{
  "n_layer": 8,
  "n_experts": 192,
  "init_std_router": 0.00895,
  "norm_eps": 1e-06,
  "train_tokens": 638000000,
  "steps": 4868
}
Below are experts of layer 4 (counted from 0) of a mixture-of-experts language model. Rows are named router (the router's row for the expert), gate (a neuron's input weights, with its number), up (a neuron's input weights, with its number), down (a neuron's output weights, with its number) and show model dimensions 0-223. Each number is 128 + 24 x the weight over its row's rms, rounded and kept within 0 to 255. Numbers have three digits each.
After each expert's rows: a language model's description of what the expert responds to. This comes from a sample of Wikipedia text that the model never trained on.

# expert 44
router:101147136146147128111116080154102132142158118105146109128128101099131092138118131148148106119155142104099154105101101141100114142102141154107168106153106090156107109104103141107100149149102156095163141114096154156152098146162102130104109133095108159158161141161096135091141134098113126141101112157111088102102107144129106091131106145152147097115103152099152137152125109142117158149127155105137155103093164164107159157119160152154156161155100090112095150103120107138103098093106106126148101161112094097105151146111102170090149090119157138149100158099159148123099108162108109146154145110143103152147147110134095154109156156108107165111107150107160143159152103122104176128152
gate1:098134121133163091143164153124118107143134125114156099145102166151090170092129087159124136116069111118141107058115113153119131145082119128109127097136154124139113146126137119084134097144093118128078166128126114114125120125138152120145126162097150109178157085086102177131093167123079116138154135124117115145085145170105118084142098112165140158109130152108141131151130119140153129121091116108123088092084136082148120147110092136141109136117107089141177142134115109105117185122135091102125132160108119140113146116129115152135141144099114126138144155153174121110104116140073135145125140112135180149170107131141109140127174137117114134131089119113135139180112127120112128105148
up1:144131152110103162109132138170205165144131161124140122124142100126115149134109108140115108109152104127133107145145172148114153114159112135113072105114108142117114160155134126109103113142107140095121114142121112118127120137076145098119135164165113109125140161165142133115145113131131067167093158125143142098130082081115158112147115102133124166076133191123174121132160096123137147118091146130109114142130110120121184090101156178116132148145095112116115133105150119131117134183131134177103143089147127140128144123130131105164156163115114143122122108159138099112140123073137137130140125138131107065058147151145163145130141102128170143115143133115130134116136134098105174102115
down1:131122169160120105174160137153136156115108103159087108096123141136116122099115116113093157147139127096109126131126141126129093111144155147102153151145069117156140141179132152103149157097133147187136122102119123120098116085125080106155153131111144135140157096086119136122148096103115122123158146132145150109159082121100108080098140144107114115131130117150109141120142118106105089134181107183099153096168108127103097182125116157092131143133152114106140134158127163146100165118134075091133124159064101098152122162151105148155084100150150125137166128101107128116137137167113120091148138159139119123103108108075111101120139118138107147118142160125147137150137113119121137129150
gate2:088133116105140105146116071107150131144079140125082129117146161081095114166143102116157135133132136134082089125143152140109145123113083140106149116159143095160161138133071101159117124171144111105148130122119115147139133168129089145141128145076121133140136136105118147116115135161127149084123152153138135122105124127150157112122133088115112103129144129088143109086158126129122148139128141138103090128145116131137147101066134102152154142121155118153147153116129187139060126199140151133130138135079130098048132125117092098121126130165149142118102136108131152143141133136114129126076137127134140164144173104095143147108168107157131180136127102127125145112148128129174140126119
up2:083137115161138111115162143114140139143122129152111135163132111159129115158153126120099161111179145125151145159138141147054154104152090123148105117199138151136146191108136156112184168121103146141161143133148145110144149146137137151103159145129123118153103101135160140100169144160152119134140139147194111171141127117130132125152174118112156119165113101123129134138142121179118146112133160144189131123136110153140109105130127124152126130095074100140154171108119116103143121128156108118096135150118133134133096146178138082123139130151096120113149161129114146101126147124136170154151079170108145149111136121124144146139127164155104166107142110144101120082096127117098138159151
down2:128143120113086131145163083117117144095117137138100098137120119110158153112115104096122135127125111101127102132130110123132129140153106153106180144172092116093112142148121160135108176117113097091133138161100147157156145136153151164121133101163141151107109150129109116149142106090116155132122096136094170085119156111159130130132150090173167143166127145141153154178066135125137119124183176150152109166145110124128119145122093156113119142111159126137162133115109103131106135131180160165097128114145105146132152156130189147140058146101158118124138169138105151120117122123142068115107102120120157119077155133130119149130128124156132120111155139101147144189142142141159109129129
Description: Table cell endings. Pipes, closing parentheses and percent signs closing cells in statistics and results tables, plus words like General, km, soc.

# expert 3
router:106187148153108124101140104155099116163166115090140107116128103091156093146139138148144100124148150117098155114109094150105094108103141145105148115146111107165116128091104148102105153145103154096157139117105162161144108146152108088108104116104110151157160155146087121093137130109108139144108116159110103093108100161130095104106100142151159110115107151098155147151118110155103154150121151102142152102096163150106146145110148139149164152152112100107098147098103106122097105096112116118154096147102110124111145161108101161096149117113149155155101154107154154144101103154105100147150146111155105158150143112130097172103151150108096151108104159097157160163142097138101160142153
gate1:095117108128101116120133161135117140103109115117141141115110136126125150132125084139140128143130132112136123094097110099078103129092173072151122092118131127131127151113110118131139111106175107109161096152122158116165120159195131119155121158143144159131119130105171176096159168112116130111111175132110084140094149141123166126112088142118131144131113112116131102124175121109162128082143169148123124127132156131114127101132138158140122094136112143160128172143089128136137151155113158093095105155123147125124158095129071150111145133074187128113148166101130131143100126118117187176130134124123123165139113094134120141116176095106083149142153149097139169133125148172111096147145
up1:147119118130090117139120091108091119167159133126133103123126139170130153113147117122135171130113145148113122146166154143095121123121090113092119112140101117133171157160125126121088139137120143132147118143158134105112132113113150140105087129119085115112108110071134128122113113117110085128148118139143118125145133117194154113101128148166057140083158155108144095131135166105097140106053167133137115093139101187173124120104157183127133115128136128117096089073121117134185126120088123133131159151144128140139153128132078128142132158150167110154132128110128160188106120092162130128142105124101133138132155147087133087136145118142122132142119138129124131130113167153066124121131
down1:074168121191131116131124167144096139128141131134116126131100141154132150131134108140054158132125101133120127143111125129135125107142132139125119170145143126111125148147117070140118151146089165149108129088153112142143170180120098136161135120120130120129123103123122116124120116139166141141158099089153130125112125132123111141153094123145123137147116134128135125106117114132118120147112156130150100093142119172174131179067110156163156118106110174114096119115126110138098148156149095117115167140116082098099125146088169115070147116132165109150153173164159165098145118130111171109139140140113209124094162136154137100132140111133084140083152150172168127135126126113127128119137
gate2:137151138103111111132116129131132117097099156125150095099159122122123116158152106129131150185120121115111115129123140106143167134126127133081143147121134090147122087131139101070142119130120104137171117087092108144137129104148074120116125162145094119116140139097109133136106097137102139158064116135105120108176120178079098104092112099149157127139125151048188079128142086109127176123099148135150129101134123183137126133100111125137120135112139136115090133132148080145087131111127138125155117096115149150089143136126128112112080111141125122082129113136148160109130150118129096095135149121149131130125123136131145119093148104099077131142102084164099121183107142090113122131154
up2:121160105165128139154121168139118098149153136106105115164101106110120103091139101147127121104115147119139118138123129063120124104091128137144158156169075124108120163115165109143136114133130108151122113105142150113165148127088154192148181101111102143131137140162159117123129144109183148143114117139162069125141109113165162131143095157137155136127155113119135110127143120117136120125125129123098124143169119131121099130106131128149091104098137151139149141146156143138149146141137103134122139140153118105135109162134120166102169104151153132161169099146091138109127167132127141148153114095082067124123156169122124131162121145135133188132169132180145079099146116169139136059119
down2:127120146098162116113115101117123106121135164118081110154125107092119135113106141105124148119122116098125113090180123149116120124115119142108123135145124125127066155127089140093097148093127118149119174129125123095118078129119121120144129126142185091194144100150173111141157126098152139135077124147126135154106165123143150154133153164148152131103138091173137102134108102145133132130123170112123116134136122150144126125142125127098111083125113115127115173117110149146131080115175163117136106161132119091144152134126128157147119101105163155141058168168132107130136088160072139133084098156134172127132125084088146170129166111096140151123128131160128097126141141129141137180138
Description: Locative prepositions, name starts. Commas, locative prepositions and place words like at, near, located, Mount, plus first pieces of proper names like Mor, Char, Mich.

# expert 59
router:103150138148123126113136143162100121139166141108147111110155105096125096133108114141148104116159143112091147111105091153103107115104136167107139124159102098162112158111095144106100157151096153106163151108101163153148090136149103158101109090095110157153157156156097115113145150112099129140102118137104097104102107145134098112140113141160148102100101155099153153153110104143113151137112146097131150103102164154103155145078155154160153156155108093107096151094090110117101101098109111137155104138110099115102143149123102167106146120112169147150102147103164138129096107169112114151148156112135097152142142133113098163103153168113106154099104161097142153161149101142101160145160
gate6:120075137154144114104135149167124162137164136113164129114126104121134125184113161093130112141144134153181126152133085122128141135077147128177126132143137128164168114113082117106154162146135121166149100124094134110110114126145121136146145096119136108109128146130114121153102139131087096135121140106150129098133142216129157157132134138140138087110102132118161137143109128125143160154092173115145134117154146112096104112122115100149091130130149125119130108120147087128144122174143105147136138111133098152152118138144117151106158177150142124147113141141103170123117167132158125113155174134145138127152117135129084132101107152077148194137058154137129182065112132135151140121143
up6:151119131129152151143127152096097102126192141077147150142125150144126115102162117094074171120122126124110162173099159150144102127128119158133105130082171176084139124153142136116153126120105125139114153126147132128101165139195102129159150126161124150123124159103208108122153080103155113086103122164116105126111150100100124148151112109096130173115121158119143132148121120132118105075120137113123144147117110096154161128156118090136142164148127138117103104093097124174127106091120122070113158145104129110124127126100078126139123140124116101091140143077132115120126102175125151135144110101133097126144150135130138125136142138134123120157099127128161135148152164134138099175121
down6:069137151153190126115122139161083142113157141121181152098113142128141078144109114170126092104104141137133128149136079169132124160111131100131130116143066103143158150103139091131090140103166103137101081165121130145131125133129103141139148145126156124122141127101097118097113145101141154137142146132135140106136135153052118152116083157093144105139180133103122142085124124156119121140085120123141149137159098139128132130125150102147107164174147131139103174163140133170185150185133152152144121162108127159094130127114159151134113115134144094118117114116123131123118133144110131169155097117143104154116125109121155105170110112115133105126145152114112093120111104129080132132168
gate7:114153116123117103128129116133088103136141088130054134110127090159179114102108125131112081085143141102106148151109137193095107129128133126109113125137170109175140154110164153139110127091140149147121124124106148124092155112141114088114143107119126148135098124130100096112143141156147154081162145172133146104178110102067096145150133143151152127106160163145138124114164139142129112134149129143156108139146105118197109130117134093167140172159114098139116136100137121154098153151164124134144143125086147108122174110161106115098139158114138145109103160110132142146153107099171146131143149103150114167154091094112110157157113113101129138106113149131139151162125101108105117126093
up7:080098131154133106127125123120070154106158093134120158085151108144113120134124120078112134147136138133125115130179144134100126104137116153138130185112134123091155161168122148156129131088150171136132129127128130137145079114172159111070138095158099181121124125125134126100114103137162119124151112116158119158119102118156119107132112159104095097130144154107086084090084113114159107099098078097116141130109141126146128117138120146143141130184137134090135145117102143155142106129108126152172131078120133077090136106092148080100145150134128140164122155118155111142133126153092126084094133177125133088086123132142125113123174142125121156132149141138121100136114165103152104119131
down7:145119101121127114150103159119133161166132141106128121158120166111166087134104118127113145119130140165123122172124134150116129143097120121114126140126145170174104108107126141102148198187170106123106129130113122144158120118157107133136119129146127131139150092118115119123124165165158112100155147116125115121112108145134143160131179149147114125124144095067137164134105137174130112104126156093123143073165116110074113084113124131149129110155130103141118159114142118131140148107094113073090154131118094144146136087075087131118160108119176102105135142193127089148107125143104141134140112177129085140122089131140074146084151112114134131103141127108100129128141156087120094138143
Description: Table cells, capitals. Pipes and capital-letter word starts in sports statistics tables and prose, such as R, Tr, Mar, Nov, Ed-wards.

# expert 11
router:136200112176092129087144128129145092119117091118161121165086119151137107161113083130162111135162114139112134141151137125129084101121093113113116148157117104118097118102128151141133148124131150136146131131098161126146120113153103147143102102104131144141164140121121104132143167138096162121085140148097113139121098102163103105198128117149117132116126101101190120131157125114105140132117140143146131073121142172151133161078192147140110142100117099103128157087105088153117133106173167141093120103121112136109118091127124140132147097101140148140137154131159129103098132129113088145169121104165069151133125157165091154134167161116114152132146126116113134128123092124117145134115
gate0:149114176106112096097187120138145098111114131128133115127069125110136092176172106096134120154142116109108132121104149137118093159145126111138121153131139116094118154108088102149083115125114125102117106138142099138158157109149109121140122126130103135157113128105156138095103113157129117153107099120155123138135088106138138157060154066119091090125127175129120145121132171140124139117142116154182107096153135163153121138168112099125139132108109155117080152169121111155117096152139102166125166106116098144083130121065120105149118110126099079106117123105151177079149154125100109119106120139133128144151138127129118145108128117130106124083086144150101112111118163179130121110128
up0:097138144145130154146106149117125140157091138147115153096102114115119114137120190133113147131120119111115143151104123137146117139144134145097144112122144128136116083118077142132148125132132120087157131139168138135192123108162093165101125107120128116176118105153131146134092154144145142134117111175115106166143109161126114132180120141135098167133108118150120126108092174135054134112115114113133154140091086085170128123111144144147155092158203167139113104145145118128076099135119090114101101136110102127192135105153123097115150141129131138127147105140090105108101113130172133160117152127122137141143118147160120169194111163129156146108124130151121152151149128111090143166123
down0:137143143118172099111129126117123097149097110130112170124110146107152154157150107169058061113136075132144126122114128118106155163133155122158099082194162112122101146101112106116143118126087114139124137159132162109104147138076126068156092156120143074148150143115143130096103169134140101144099122149130105137104122177109140145100156126107157101130135152159141176139116139132094112105114136144138136146139183128125167161134166118128106148161113127141123121139136096119137114097142132150154170130170100170117133127099158135121112138109133151138139137121086144123143118161107116127127052143108083150138158131125130148134157130109133131146111119117135150115090166137137143093129
gate1:123126073147143119108159127103140128110143105152118133140106126129080161130104110138102133085133131129128155063158120131107145124120131134152154066112113139129097172135154124123119108105102132148128159174178172141128110156129136155142133132145125130139141107132137166120109111132141144111100169136142130140135129125093164118073102133129094141132128131102142129109116156103161155158122110118170123091101139104127080189075092153150182094161117079158132141136118138177151100105141136144125113089105123141129123085155103107153111140078141116138153160163127111142071161128064157138163103092105133129138101140167106141122105104107137106120146139139121138111098142105122126123158
up1:141141158138120146133146106126146124139109114124164134100143117165145117157057089137146157134169096137147143103152150117142091122123103098108130090154124124129158136171120105113108099104097104123141106141145134145123125114116119129077096145151119108131142152140112088131110144117114150162148096140141131141102157075144113129092142070158111098150127181127124150094106144090090124157141124143189107120117143159073127120131158126088174154115098130157126112117183128149134134131115104124150139132124176196136145139125155139123162095142121140152127181106145148158136165123102096125168106090130109125160171130141105129124120119124117093139150141107116146138141149124142181189141
down1:137108145127133109148141150123121152094124168127120095115126167106055110152115135138150125098107137069107129128157132155139147139147147141130148111121110140142121125125141080163111102084175096178141148130156131110179152123166106173159098097107147140167149136117122168126119176100133132116121101137085142124098093146129131107134092129142122129128162156156105143187142091098115104137125116117129095143097146129171127142121134131119103111184142143146130095107155126106095151131083134102148153151133127102075141151147140117123114056105122133115140162139124055127125127129135124105178133174119121146123115125121144133133101109136107151157156158086149128151096140094117132098138
Description: Surname pieces. Surname starts and inner pieces of personal names in rosters, results tables and taxonomic author citations, such as Wall-ace, Tuck-er, Sch, Mc.

# expert 5
router:100147172152116134088120140140103121151155135098137113099130099103140109145083089154157122100160147096108160095111099148095109110105141152102163114141098100139103127102104154117092153158104156110157137113116161150152103148147113124105104098102122157147157155151107141110133129105098150143104110163110108110109098158119101096168097151164158102097101141104148152158126108149116155151105159103156145110111161163106150142089146151152158149137103105116101144108115103155101105098097106143150109140105112112095148161120102161098150091112144143151107157109155151141094112158105110143130142110157096149152140116116101153100168148110101163106106149098150149155162085137113156159152
gate0:129154137111160160082128111170119133133144128125098078116111120132136130116098155124131136132090151136139115121155098094143080148097134146087142153127145114153118138105101104091158103123105115091132127144127113159129137131117102119135141122118119151141124110139178155078106122121122126113116154100146115130089162114137101135087094116120075105157125138105158112138149099105163106126170146121135137144120149122113117173137129103075148110145074059115087126103115095084100115131171113124169123141120130111071145143086118111140141092164117131121172131125152120146127111145096113117095117143105074132165172121080171127128140163131125089123152141094147127120109172099132118075143
up0:155122151101097140128154131121138171131119140173111143171147104114097110124145145147140134118126131062105123149164100143144163092111135123144146110114103163138102129168164094111087157107135167141132137160169145132137125117084148133119148137113185169139144156118103114132116131152141105109119113110124178101113147081126153100169118118137148145157077131145161135135100151172125147147158118116126129128123117078127130119143121111117136083114145103086151157133078089167105138125108099131078134110108108127182124079137142092142137117142124066127105134150122136138112138125132106153163119177115085149112116094138138126136106138144093127115124131102139135088127133046101123131119
down0:128138130082099116123106118092114152119111140145163161156126124162093132154102090134073138116142115146090133156127125122128128133105123111113126156164156157145120163142132173126113131142142073135155129117150099134078158132107113134110101113178101132191116112083110113154144133152106127090102140135131126133098107166118162102149190165121118082138132127099143098130097129143129119109140110130129192117103176126103135104122150127101093129163076101086141130132133154137130117147157136140140155114126105160146145149103144167093140121082143116111100109094081088120122124120138161125153129113107132124153155131120129093165120134116084100129127102117126093110109127110187085157096
gate1:140108118114096104132146146153119141130133102129171112079134148123139158140142131162123073138106170157142159102127125094143085148163141126099134106124134136091119129121106129167111123155146131141134151134145147168164105165167181109143114140113123140103151073127134146115116130149105085126165152074130107097152108162149144121166153104146124133158099142085168174157101114133125156179127157140152075101110143139193084128143137120128162137129144098114119120141081118132158135139111159084120140133089135134115129114119122185116115117107118136094141121114156137133121125134130141155133150134131130124143154114097100146133125120070083144137172116106125147133155143174159088108179
up1:124130157106129140114130133141098106141162178112171143109105149146194085105120108157132153112089140149125154125137163126113135134102115114163127063156113132122154127117158097160119135107160162127133158140190110141158132133085160142138131144120165110141154112165122129116084130065119103125116120155105146122141078119128155088081131112103085120144129165111122129124132126120115154159107119092132094107148094112111136145123140200109104124118135108080157125150141132142133119152106152156132114159140131130096117111102156150164171145102134139130114138178149080102146117116129116129177114112176171111138106094144105107151103151123132169147127138130076136132108120119130098128131
down1:070153138189125158115150131130126166101139111160124119075103135142072138102137130170130142163073154125118122105165149151124117118158107171131125110147142091096136133148136116131152159110169107132137129165158113128118127114120118107128128126116135144114113082079160112120137145114131174144112155068105141125128125120153100161122139153155112172168149151125110183123107088089115124095155126096129138120135109129118072134141129107133094066142119096116095084115132101127131136135067098161117154170156095133114109121148102117130105135158121142126119074102111101123107158144103125131143132118159128176162134098170154116136134151145147147133134114143131121138172125109107157117133
Description: Name pieces, line ends. Mid-word pieces of personal and team names plus line breaks and row ends in lists and tables, such as Dmyt-ro, Met-ro, Am-rit.

# expert 6
router:094124147151148103104121141146108135158161121086136105112125092101120111128114122146139113121156145103106159108105096154106109115107133140084147116159111092145108144101111138110090163168091144107156143108104163164151103143155094139112115128110115151155160145163098136097148142094098135147100129145101101097104098147116099095126098145147149100101106148100155142168121101152107152156092154106141148103108157163095142151091153159147159157150123097106095152108122110131100101111121108111138097133096114110103150171118104166106156105105154157159098166107160147117098101164103104155140149112149089163135137123114104157106153154102099156117103148102152147159150108163103159121152
gate1:165121155167110107099161173177130129134115122136164117083119156155110118122131119158129121133149106113135150123122127125144097147103161141139147105142134132142120126131117121126105152171097158084150112101151151101060104111193140142153107131131159081172151107137129137141145137157106121154142100095126127114148075175097190128091107159133135103151155157139147089176131145115134152162134123110114119089098153122135113116120114154132149152170129161153120167154129106133085169099180114138104108125084171132109116137127120100118118116137145163097143154132139139113143125118118168172129103130158134116080108147129112150126165133065122107135105145143153157121143121155141132114107
up1:162111121107118122110123107126113151143160087124138130149156173105128147123110087125128078141113153117130106138141128118123128128110125130112126095138127128126143146153130125091116183139087138116083133154112150139102171128127172120145117146135113124111101107162098125118147069139118119146097149082144130114158089094147144047101142131116151128138115121168173115137118149088119129131135142141127082138169151139089141113162102145128183143146105167182131094107154109133057145149111104124104121131142133113129130119132168122136129121128125139123110115102161087121146127085113153104135128082149118124136144113177157132113097121166120129109128183091142145087165080073147096139139
down1:064127128167175172120132161136143086130132111112193081072136098145104118130141141144119124136131136096104108136127156152113121109182109119106161109113169146129106128138074134164123114119162134153157110149176141133144130139121130118159135162143078133119129108127132113122109151138141151139125120128152165085121125126119159099127103168130069130144106138128112101099132073160133125096146146127119111123127129139116149118127151155150131120110146126163142074096089095125129127133134113124134138156165116168099144095120148136086139124131153092154160120138099114125095145116144141156141180156142134143159145086143129110100091117122185180098147135139177141089128171134109144131107
gate2:121155131099168126151122139176126126160118121091122146100119125126065105104101124143136162122102128131137121106149125144155147098133141132126114134121121126135094129150123148113110155129078114151142148119117136152152099125112093111161163128116109119124086205145101119144119141162096157142113134173151165137106145171120069142073148092120155085109156140108143127134139113096129110114122181151125157137134116118128172159124105145122102116100160101092134115144138113141138129121178126132123146145104134103065153156147125100105151159160114154136163120163147131164118132122149103109128149160109128112135143113100153119096188121172160139110107145154057143160162148161154153114124
up2:129138141129109101156107138148114115113136114141124138127108170092108121165159140156124110110137090111164109115168152108168110167108131155132093121151110085159123126145082175121134146178135111124120128124139132132126161140128106124160176106150096122132100150153094132166109167172129111136138090139139145155130142169114140145076184185098106155156148128151131157129122109136076155128134103159131108154139128137148074138111098111123113153165129133130139144105206099111150180085139096141108118126095146152128154134146126148124145136151157129165175123128142097149125106139128137149119130167108133160080118084177155122111125172156131120133157097124143137128107131139122158101139
down2:114120126151118122158073113158147143121134117158084141190090132120137113160124098130123154165153132137126170087157177082137116120116096162099126156125088141138094138126121135080123090144141136160078112140125115129125116139092099152102112139145129116129161146161065159113128111081138144154150137149150107110106144098134124113121155130118098148164131105137159111126128132122139128133136105122127120157072144159121135117138158146154104105106143115151186127119115101113080142125114110047145140105077137173193106099145145156113112117131159128111109131105129147117142153117130081111122113121118131143164135165141136167155146161153181144146096139150138121131114109115139131121098
Description: Names after colons. Start of proper names and list items after colons, commas or "such as", often foreign or accented, e.g. Je, Joh, Italy.

# expert 21
router:103169125143132114087122145162097120170144130105153117111132100100138101139104125155146115109151147106107149100098099151101110140103158154103141116153105097150104102101105158115096155150085151108159143112110152143144110149155103116106109097101104152144158162145105110114135139102112145145095116158096097098103104153116097101147110163163147100106098159096162143155110101140120151148108150102144162106102156157100145147116148157146156157142104107111104141101080105145106100101112122141153090145094107103101151155111108170103149092104158153163106159113152146133107104155113100145149151116142095150155148171135110155103157152115095159117098160108147134154153100112108159155147
gate10:174182102139097123141111117154156131124094110074117131144131092133153107105134116169123120115135139110143157130119147148119156166118118146131137136179086131134157099149123144123124166134128128146136145105120129097166134118141131128142155157161183159157174111125113120103136117113133122134122127149088099163122127104148134101099161155099110145141192138185093104134130115177137165131108122106146149149105142136106157131108104135121123168116141098146126076131103159122170099127100130070121100118114146113112129116134152184123112123111150126108127098111128115168111085068146114179138103100111109124113126142123119207150131128140104165120136125137126126119134111097060106152129
up10:153103141117098119166150113127118144127086102181098121123104166152171098099100146125118078121144153114160104156131151118128119113128092140112126172173127124127131100141135151115096151103099184159095136131121115168160111125143096163120122099152157163125098125106103104095140094139138120147108131116091127105129180131105135149114098109179103101133095088115120138154123124139098133156122127138156158123155138136141137171140105114147104119128144114141115148131116150093142131130125147124161116120138162107139159113128124099183151104088165164131114111166068067119121139116149120084112130126106122084176109130131125139108078067131088120091110166116126139118149134091116112135104
down10:090140093152143119103134126119119097140106135129143119085109137132114131119133140107099179117118114138124169102124126112106129169132129124098087114073126137105146141115157127120116131135075150109113135125136144142115141111089138169085145143161132091187106146144110130138123095130086130077141124118133160122101097158153141141130149158150137125123139090139110148116152128163155112137112141084107138137134164137113128191117160136115164130089111155104108118118097141092110089102085126142129170151132111134148154118158089110189098130138133161150091136138087132105107127059127134148149104167117123093089186103148159090161126089166120116126128112111144125095139101096138089140128
gate11:136156068127157138099159073126114116124153155092079137107185101152134126098153109144134090155116123108151112100141113143093106120129162117110127114094166130127117124124105135118152144118118116168113133130128167151104120140136148140118125133150106112154151130123140097097112125123137146105134070113141132123098146209146097100142137114114105120134105112101157158122140108123094112138130139158167140082092136125139118133137136130156113127164116102089141113139183129090173076160129103143121114115161125119147117158185087127114117112090120139172116125153149099168098146156118162141128138161112186172159129128130108142113141128134098178115119092150113080097145122157119132132144
up11:113142169118099131158120118118115110106095119145086115132088148141154124121122130110129137103129142107122132106140086119142119138136158135145109110108079100144114151125133156101153090154129183126125106092120151132101160115116121137138155161089160152121162120108100065152102117118110137126131156113134111118136098085137133105073124161109109120143152075088070107099140117121096112151139115131143127123098154130141117138112155122158143097097116136153177159121099152117101152089087113126175139122111144156136145093131163121177131148126131161125109111108071142153110139086153144162100107092127113098100144152142139174099146147121076125167082147119145178111136130111105134133082
down11:082120137131107118101135139071106152104116126162089126097154108152121135129097119109137158118128102121136109137109155102126123095135140166144131156138090126144156124140138161134128142155115096143104130123165114134094140109108087130120138135111105106126079132127127115127117098113154119130108140130122120170159122194152131123123171135122116137099141107118141126125126111137113159138153128151111132104122171158149087137125119132121150130157113136094168101126147150115167095071138140151117123126110126138140143132197123152129102097099127088148103091149058115060178130165128127142161177159163126118128046099193141112115146137113122169137128117100170104118148135145117119161120
Description: Taxonomic and catalog fragments. Inner pieces of scientific names, foreign names and model numbers (Chryseob-act-erium, Prem-ad-asa), plus LaTeX subscripts _{ and spaces in catalog tables.

# expert 29
router:103150110150148125095126115164106118158159152111141114118134108099136109136120127139153113113154131121088150113100096136100113116104149150109155119155107093144102131107091149109113151147100142101156143116108151151144094145153098148107098173108112163148157157150103089104139123111103151139096115144120096099103100148116100118117104145164147106109101153104154139162109101152127141145109159104138153103104159168087159143109155150139159161157096093109100153101063116123106094098097101164144093152106111114086155144112104160105150098114150139151094157108154148118120105159107111147150154107155096154164145127132104156111149160098106147127102164102158148163149093109114164149149
gate0:107122137088080146089191118148136115162137124160111142127094136119123105136133132172115163143181119126120139120130112134125133118136033123139101170154114117105130118120124066117115126111135154119124125174103092150132120127153147127161123115128094128096118099120143139136156124122140138093124131118115119140094115111109099133077162151079117097121111135134105151111162154132156156129135132127140106095099110147113169147134156160158144115082116121108082181055126126110123125108159113107098101103103113126138167134123121117171148118069150122152188159122108133136112172134109117119144150117133128135129123134109122123129131109106081119113155122095127128139129107091144129119202
up0:105165106116148123145139179116161133124116114105119098135148086145114100138118126146143122100139109148120119119103152108124148158100097165129131116107178181136166114122161132102148160135160159111093087128140108158102178129134131120128106127085186131127150134128114171153155149182114145166107090142075107136139112158099158153157131153143169114133111113131132136115129144108114130140164155098115106072057128152105080151125143169128124109125137148141147115133144139094137117092102120129147136124134116120138122110164110086091124157110116161108139130104154111105114102100144144111137135126061094132102136118173107119121104124103114145104128133156126115112141148067092178114130
down0:136118109085156154083137125108113167130101120194093136165134152129097089155123148141093129140107128168125110165118130117143120120140141108164157100130155181153129125116086127141120113085138143147135110126164102140097143143137174129126150091147083128148128146113130136119092147129136089100141193150131173113135146141173139128133127179091154108112097115116151138127118090103186113098114144095114158143163139092120138156137147158144121151142092118141151170160070129123138106170095136174134103116136140155134104142158154097133113125153145110166112121166121095123099098075115126128123082131125102137152140135176105126159131126094132110101145130110127118120118135097154149111123
gate1:095122115206166128150161122133105161169124114152150098104110153165110147111087093133116133105151134081102180139088119126120128107133153136119162086144116116116065141144136120145109117106112154156109161130131139116155089164122082159111121116124126111154134116082109126134127135121142129112120115110118111122119166137111141136145101117120138103131145156114164122127149087148144115136068097115171156095119162121149123130102159149115169117158095119106120147090111130140135169105131119115108144147135102085144138145123146146136129096132180129151128112148102107110066146123157161117156138126134094087143068121176131155148126146101158130098139089104153168129157151119089142139152
up1:092130132109107122092127154136110105117127141112147142097153148150145124184113100120121188137150126140191121149131143160101148118123123081114148100134139152143106095128110149122099165128125153144181154154135130123096168128114097093095138181160075119145090105147123103118130158061113115123158117118122169090125083104172124138086146111151105131121155178136102156081154172106077079090070142136096119100140100153079146171145168145133129141127114097137147131104156102096124115157135096119137137120132120115140125135137128122108149121132101144127111107160134143112127134110119146130163115094104104112134119156104104122140138117117124087127137145126111102141114152131089137121140
down1:114141136114136145151099122119160118167185129135137186126132148090090125132080130177120137140118113152127143134109135158114118124187090129136121084133148093119120170108128102129165109166136145136133094142144132092173157121100107113091145109151114099084123138098112172132151104173128134109132124136141135118108081110152104145125103191151097131136129138155155096132141102098166112091096109134145141132161127121155138128152123110162160171122109073141143083143144141129106139172119086119110121197123079102143123118127132122139106112115119138125101105170121120146151115117132147143123112128118123128167078135173102116082092104131128138114115090167090132135127141110118139101162
Description: Pieces before numbers. Tokens just before digits in dates, amounts and titles, such as the space in November 4, Pre-mier, 2.3-9, plus quoted song titles.